Experts of a small language model: width 384, 96 ELU neurons an expert.
Below are experts of layer 7 (counted from 0) of a mixture-of-experts language model. Rows are named router (the router's row for the expert), down (a neuron's output weights, with its number) and show model dimensions 288-383. Each number is 500 + 50 x the weight over its row's rms, rounded and kept within 0 to 999. Numbers have three digits each.
Before each expert's rows: a language model's description of what the expert responds to. This comes from a sample of Wikipedia text that the model never trained on.

# expert 41
Description: Adjectives and nouns for social or political qualities after of, for, against, such as racial, human, male, national, Democratic, Republican.
router:540506541453567594492588528517583451521494568489533521512514564526466497499552456513464600482504587407451548459485406466529485552470478510532458443516487585606561497447491502459408527512456469518562536539483399559559543570546440481548555484561572524496542457402524522542519539493458489560
down0:548558483476566504463423438461495546543489501457470537546500522532518553512479498584491466510531450429582519562513583531499585536525498557371421478473468536529468485542570551523518519553443527505532552528496518483629442469513461530466476402551340518471495458467533497474503496424463547532
down1:509459430478568510564501485545446539553406472468488495506510608460576431489494466576509442517462513480525496469557561548551590473527478479368500483528361522586552461527443490550493462483451464529582436483421551567549502409584501463453529539536528448461528458515480517410484560540495485485
down2:544527518543388468501508572457489506515480532421502461483567501505503515483436438503517542549492489476524508447419509515464495545428538558475500531532531574582469493505511509490398535504622526525495642422496517500425449486506480608458436529473511592474474521603519493495550442552525543505
down3:437432550493506476469497485411539527500489494433442491529537536589461550502517466541512474477470592473475487541503551501562482493446599469498492463351542610520486509552529544608496432538543540453503534506538523501478449475590453488488578498526611495445552482493613546362588552452450483518
down4:462481554629519471636547433500534446513501470476443556589462484510456534464606511541551448463467591470508543597431516385523425473520470562564484457605482431484498566479530551464347535457516555493528548516468384496517531426575481570555538424539472564501460536449512512501528481573500565530
down5:455490462517508526496492428422478554465475426534522480548491477445513430532406426457401536487458448464471527550469537527551590510504517526502587507524495507501448586602517539559538533485447527452480413482507507542561517536527428450470419526505486529428471504545506564562552504470512455502
down6:456515388454438487478560494438481503479565496523501499510421428530495526419521573516519517372512512508457506448571554634520478538509537535414565509530589446474516492539428427478507517421525500554387547568393513491468503522538539426576532447468528432446437476482472524544454542513491419463
down7:503483482480449515412455523477505510455538508436509528556512490560598542455529558431490477475518564571512633478499552484525443534524497554504531548513498502492501506445536362541416438515413505429482555502479459487537451535506525551494581545565495608491380423550521541449474512603552552541
down8:404480460434505451484513462431488510500511498470533494473529488433503530427519442528489419514388568397406483463439497508596521493461525535475563543470472471539602507550460427543533509493534499583489571554474495506463423473546558482405461500414537511501511595460500502495509579492466435449
down9:486421542470445574556533485442426501465532531525570555525564538483641541592481411558567411526440508507515557502473534494533566472584502536476525580476480527490517422541575504578497475558572509476509499516482438455493611483451444433524436413495505506518514535532630535501564520470464494604
down10:516458511500479495496418477460530492501558513485538491536507493464518465550525411463483546501555448412544539567491539431441485398513542549512493448405615527550494479526508401604515524443453420534542517515521483466527570519436468437476398560558417516548532584429468555406420443526467503499
down11:499517528498602516523464533525524434403439469476499445520458445528505507503520512473455464462576580455537379475460576490533396488444435480487493431492509491499484455391483565499509596571447408538499554541552540557580523500554559485490513535517469401443440541555505545457501635510494426575
down12:477473498506540448520440484470509493588532554451577463458455487509521462429539518524552469562517542536467499434503567469518547500519580408530606492512536497473655579501496489365485450478513511469551495443371510538494466582509415528485518554517392466519417514607402488505509572495424488537
down13:531487560521478529488499441547473511506547521520528414534543415467494486571316465531508533524529548566545430548505534539433526421536563522427591542410470542541416589420461445468412441529442485497419470502430586578514495478407431434414426561530521490532531542453539450406600488564566454508
down14:428431480487479551549434580420455542557508523426621422428461538512473525512458444505496439513540414547509558486483600464506548448464515548437552534465410405516390478572576478507568445546469363537519572475438556392487549444499557567467532424545465502491599555494493470403424444537491434621
down15:508410489488463491430457432510512535494385475460422500489475421612539402504423486413519466487491501454514438534471465514547438555472456484442565532605554510474425506449555522569478547439464512506520567519501451596531501414494478467446511545488450468476483480495486504529534476446500577452
down16:450490479498441499499475497441545499510529527546570515448522542518478467489541435472601381478485552614562441493441453533504461488419468432436477532441651468412483500519468381438532549586539514546547410481467495587505523570415491528537457518494529511537524550528565577573462534474450434404
down17:580519500523549470458515573472602493415513446470490497524471512426549451475464496439548562545530448505526467341561538485467528535647622621585515481528428581457544560508536450564515532486511447468484428517498512548517445524513447534456457450527492551416600508540579519434469430433643504446
down18:447565490488395507576532422454557543517381478485565535512474541403522551538473526460451485529488436483467564554479433500496429531529523510463457513474434411513464529526466472457553624457519493427463625616457458547519494631530434465505476446452545429423599489526522608479551376448536475537
down19:567534446446487420561428486537430445501464436536537512513475511430519405491468428547474474502616540388528543464502506511460474459468550538553531441499481528477498467491450462521472539504528483526518477506495537551565619494488568379466458526491589365543513505451485405526546522496532472504
down20:392570465575514572452534523439436529481564500463498504575465495503448530544496599513495510567549444512510581500346502527466553541486509571450592478535509538481563453478487434480544488555453471447543423548404468538408485469537500440466471569505507485623505535556551495443554480555477489606

# expert 6
Description: Word-initial capital pieces, especially W, w, M, R, in video game and software articles, e.g. RazorWing, Nintendo, SlideWiki.
router:537447513547554484561444422495529512449501545546555417539525439542442558480475475557466533508493455471584472519585476467462473605386424481504564448516567496553526516518453592510437453448468532522497594491451531518463538492546540543560450545517594436519520481546542484503493545452464526568
down0:504467509528465501474526497393534466490563503492586481520486552453424447456589527513593562508512637567500466495431679458557519554546491547470452560458588501508458589480450482488546454497530552458582555548523411497458539446405412537466434505416521513421612519525509540614548504534629563439
down1:436544467549657534508484526401537517497511485445596537498546548478475539491542560473502510494463452410619443489495490604509488481601377495423455544457502576528482557392399493537476507491557543461471522542445465491501514385494470488568465476571583452443402564482568512476508478555501591467
down2:391479547513419428350487497473474445513473548514539451470524511457506473511614483526488505411495490463529481432501542495451503519574482523509553453582542483576507443400510492508484588518479573588478484493489469533440411492512503559529476561546566470494569540473533505498572516430420494511
down3:510361483481464563580462465563497557453487477460459455575395496548475508460534494506550490520479536453573569539471393514473481487456501445488534500549540563531499441505558532608477474530556535531445430520482519493460520458526462471537522598476528519506474578389531599535474480401490418507
down4:473482492538518433492610537471448459538544563526492429567487490467411387517458559504488534531492488523392513509486465542461515501498494562434426495387488526535514495503615497536535547467527560551479550546457446478496514567552562499503463543440585450472381499499529468562494515451526504546
down5:461493502430494468469424520533445613393578531490495446492430462591452526525467479426473559426438483538440510518474465526515436405495514501444566400490562482447471584457399486516526611406466466480485447526590489483443491456521502497423466535482519516554507590510441473597499435472570551510
down6:421562494503450485491587488526562544571473376563565398444468493521603516536458463433411582512441553514463448454556503532447496557529514565433571417576405469527475499455550583518457530488471452475584553466509566512599474585507477447477396469684565377447588542426541517443540463594422483447
down7:487459506520535535463508462434497420518491449535487528562528530475415542488413509470527519424507457530533518470463460470455479467544535475450418571508571439567488533376529512547526530498465446587565485542502459600421529446460594484497415490540484510475546480449465501453521580452592593441
down8:464488423525515519450473604482436462496515550546558426594473504494506524461536586497516590521506461499534497511452537426509420530433457523630514478412464543478494473537427503445466452521535508453493417522460510538523621439463537503590563581616531451421542506459325478566594484563486489452
down9:528552518536435478587567566458453511600477546502559457542545407520487567460544531499473430537519537547515497495541444552500526501530453485546537462441443430432518536413542552416575502507527596433546560519429478506476524498498515424491491480494409458414493534494521483452551497551491564481
down10:462530442523546368564540469540507502496425362538569501506509547508577550564492519474423435539401552492477506527452412473406503599573539476509536461545407468566429556464390548505630469463532514475529484457494437521523424451515528459463508533462505489396448540525571588471466514566438479481
down11:529519522518595490432442511450475501559562461557469537476406558515522491525440508501480436564398466497539453535436485524471525502414419467499546516450515556527468500490393455584472500459492594522442596493427555467473563457486396592448446501522510482513531475538524587406462583420557533543
down12:499460513499532569476525479498627452519497429521525556462552555462518518506459457436604522548542502530533481541579514426446531493496464546453437501436398384491504499467488502595395431399548518535532511538476462459453502487568513523546499532509515533521477485527408587417572579530417541544
down13:511460441496588523478483509539516574509536554506540555527509510518557417522359491507549561543486445418525465507515522545504436524525485436496409463501462549534492465469502475431458489568456526500525464521585487459507504534435508473469512606477565562519507468542426544511493478493469508534
down14:525542502454491498477443550510476553532494481543492513507442560518443470496489477540552535498560468451495468541459549365431457538501531470466473585626564423480557603550547568456576542496600481398488445527482547534431498470484494473453451464461510519476553496475438581460461516570538475406
down15:499563530497520425629471504478451566494531499475545488594575458511458563514550491552490530515463536483581468461458524397514506523498381522447542488501549533475478542546511466497463459434373498536442585557548546557463560429499557549562650458474450465481508555477507486496434577548509455569
down16:468516481590468519483445463501506406541607575461503430470528489553484480476484435488609505480524547482454532451387531378480547544529519486524493461462465549544512482597545472551555545491519521561526562470483422504487499522543499453474471483491438456436465510550553525509478560549522427423
down17:527499478445484534476475468486522451483447450513531551442497452470488495486538555473510491461529487500453492511548508570523413559442481475547462481501426390586501451516514510463443425515521357488563372428564508458409433432604455530520480469540521509539486511520510510539492500503508472459
down18:516547540448550523569556429406410463485457499461508415530433494480539437554536463489522493500613496447571527466491543551576558464517508469480528516519496488453503557516505509508429446501476537559501477493584531508417557371476426516484519475528521468525505465452541498475497502577536517499
down19:502508569477476503450484419511485531460530499433568456480402547482554627562528510582499417548464407539525522455517465504511539489489455374453489459553550469536488474532548474538473532478566520508535484484549501486495492489504528516509498495443478455591543549472439577511517535524505479501
down20:562524493522454486495417511495511491459536590486463502614431576509515536681521448549566550543578557518518493480491494352565488430587504542498537466539477493453594491507487520447485505470515531494592394459457443444538509522465505449402493518481458560503519590546496446562408576460583470466

# expert 38
Description: Adjective suffixes and words from medical, pharmacology and biology prose, such as Clinical, disease, species, treatment, et al., involves.
router:523469470439461496508501439472572495443518451430450503486479503488471462502493433579504535507476471418436499490463535544536458515485485584609572429551536489547514475483501485413446476458475440524528428519471462568600516460573582512457401483527534472472468444520554488497485503570417508410
down0:422591590529532502500462426433464535439429464432503512488455401442515520513622431505511478496568508537449544490459441371511496553395442561524490540557424449510556487407473469590513488484612535477444623505436517395591462502463489489587479448500465548613520501451547489467489527453513571557
down1:530526511470539517577403419572597431431491530460428431511502496513539548559467478552539503571469492477526527427531428499407451461440505498447494474524567490574463547429564552451419590527488488510517500592503395551565489477390499574467460548417428452449476444468522518503491541544484514422
down2:515464485502472508622559497459528520398456482477538497514578525544514588500549468516486513504498519534464486459498466484484557541561377505419530436576457584467437608563474557536476541463446470548433423465556504519497417509550501532503572489506453519566533585501513506487541466647528382396
down3:541505563538420552523544502450561568483359456647463513537474553547425523505501567501516505548590460554487421514415550525535462593465451477536506414539416522536518428426397367520439510491535554526448530429524514535428581475487556511445510580457404567520509484521515528598463535570475456580
down4:464601505528399481489543547527582503472493491529532444508490625485448523453511535456527368607370535536446426427515482476495434475569561530474525450431494470380465462566536482520491547525472542517492509475482521563440507588544445487504459639526512415416561532411522423474496453464494546505
down5:485465525481510610531409530447484530468552549508461553543454504563430518518456618466455485530529604457439462419522471465549561433478533553499598559564540489576505527486482533502373462461461510540490487471405501480484492496525475514535517579559388509471484506510539482512534577444486536519
down6:552480498532478428524504551507528548506487609545514529481604549513508496472484532553556548519486472486473514514495543491512462514523487541431468442519519477473471514569448596413483474434554560505528504509515557479473444395519689520487518427618469576505417520627513463436518540470502374503
down7:535501507511398563527475504471414524461542515473552480428483551487441521504512495499511442419478478382487522568491507540544560493561556392595468413524530559498466481457472444493551527542431565494492460508550462442487553477529499477420540455507564622446520459505461463567406540537461520505
down8:517496506464466518580457437544569524498562461501555474530463528501490509456603475412516460442531403558553521501510549488563435520446550450524432485462385469427513561537494538539471499582543512461427539536498514477515475444545466508509545535489405440474441491552503494435472527500453427555
down9:489505474543566450486477485455453579428554574618494493511453530582487517439527484455499443507508546508513587517520338470489422430523458528582521497467511437514534511453499507495497498464460516552470426518481508497487488532502541503521476496491528456506543529548498503515453510551450523535
down10:531483475443647436461567501548469485442497508571589507542535487546513522455616582463525555525498494485453444483488547570450408478402482540498590577402465490466435457584478473504446520449473533477479446524429528568514463404534506440459465542497531524400431487438593413449584505435524549489
down11:499505519574563570491493454498510497625516563459482403538484443526502487608427533472579507485553486491482527527420474460455515489435424403384553515518435505466483420502471475390438508530521496335481522472495522562507443481526540414546521495565547527460431483508488473446443486468556468517
down12:493533427527547573606538483552478555526470496448464500491609536497546516583436442476596485489545596434436434514512457451506559431549495523524547503572422538551488513478488496514532505468445465539496526577524537490489528419471434439472486538517484570486480626365533513416512530473486512502
down13:535506515562481525523625433489412492498438573483480407693471552508494476489532512537545439473501464490537591477457595520508507548460498534510494536540480408547470525422529475445529524495572530502464444584374524481495505484521501491495464504599614506510515496577478465410581498509553512461
down14:428505503559574482546393552462460482540549474509442506525541437525452510533537487531500463589488409388473445603517455432516568538524463506387510520609462472543604404486470492456500488471479510573436514475377365530557456512514559424485538478512532544539427430507484500503508490454461471603
down15:485538537522538497535626432513487445560523475484558571439513443468551489514610526447436428442563498587511412468531512511513418480566503515485538421502517527515482514471580493502481506513551407541490450544457452538428543489448581532422574603473559513572480530513540428490459464503594471467
down16:469510590511512542459505490512482543479543557601368456514515566500541507440564554508526502424490585485435411441448576488523499504514476439531515513429475567507476546549521504574503449508441512571422504584501462513527483457496479522478567467443530421492460457554537503506436501491512577515
down17:472462483491500507613487538500476497494556401496440629538454535533528471509500494523607508460547541376556466495541569477605510412496443446432461537451429502472536533516491484433427473500515485487460496490484490409519451489538527370515456467463478481418524517468513501481492565439501566477
down18:446669510477520484451581418440454438489586444401511486475524447555551636544523474507534456527484493505542606507518475502506472566493505456489567452491484491516459439473515514560543505539537584565620467511510473543490467536506451504505496574523603482569410651501489517584433490487535553514
down19:531485462451480417534437434435533575450639513486420507402538521483460515571613503526515526433526438574558505613623482521496494496492548470446505530470507503473418509569581562517477437479547419442489535455461475498479493506461527572520488579494498485517563482557518535553432492502525572572
down20:569468453529573537388424483571550508443548486434463472530547514400468523511437470519447523470446531511563590469543512483562484529484495497553537489517524510504396412439419538491470548576574547430535429454485539465593510586533564532586455533415461601420513513517496511415537453509482472529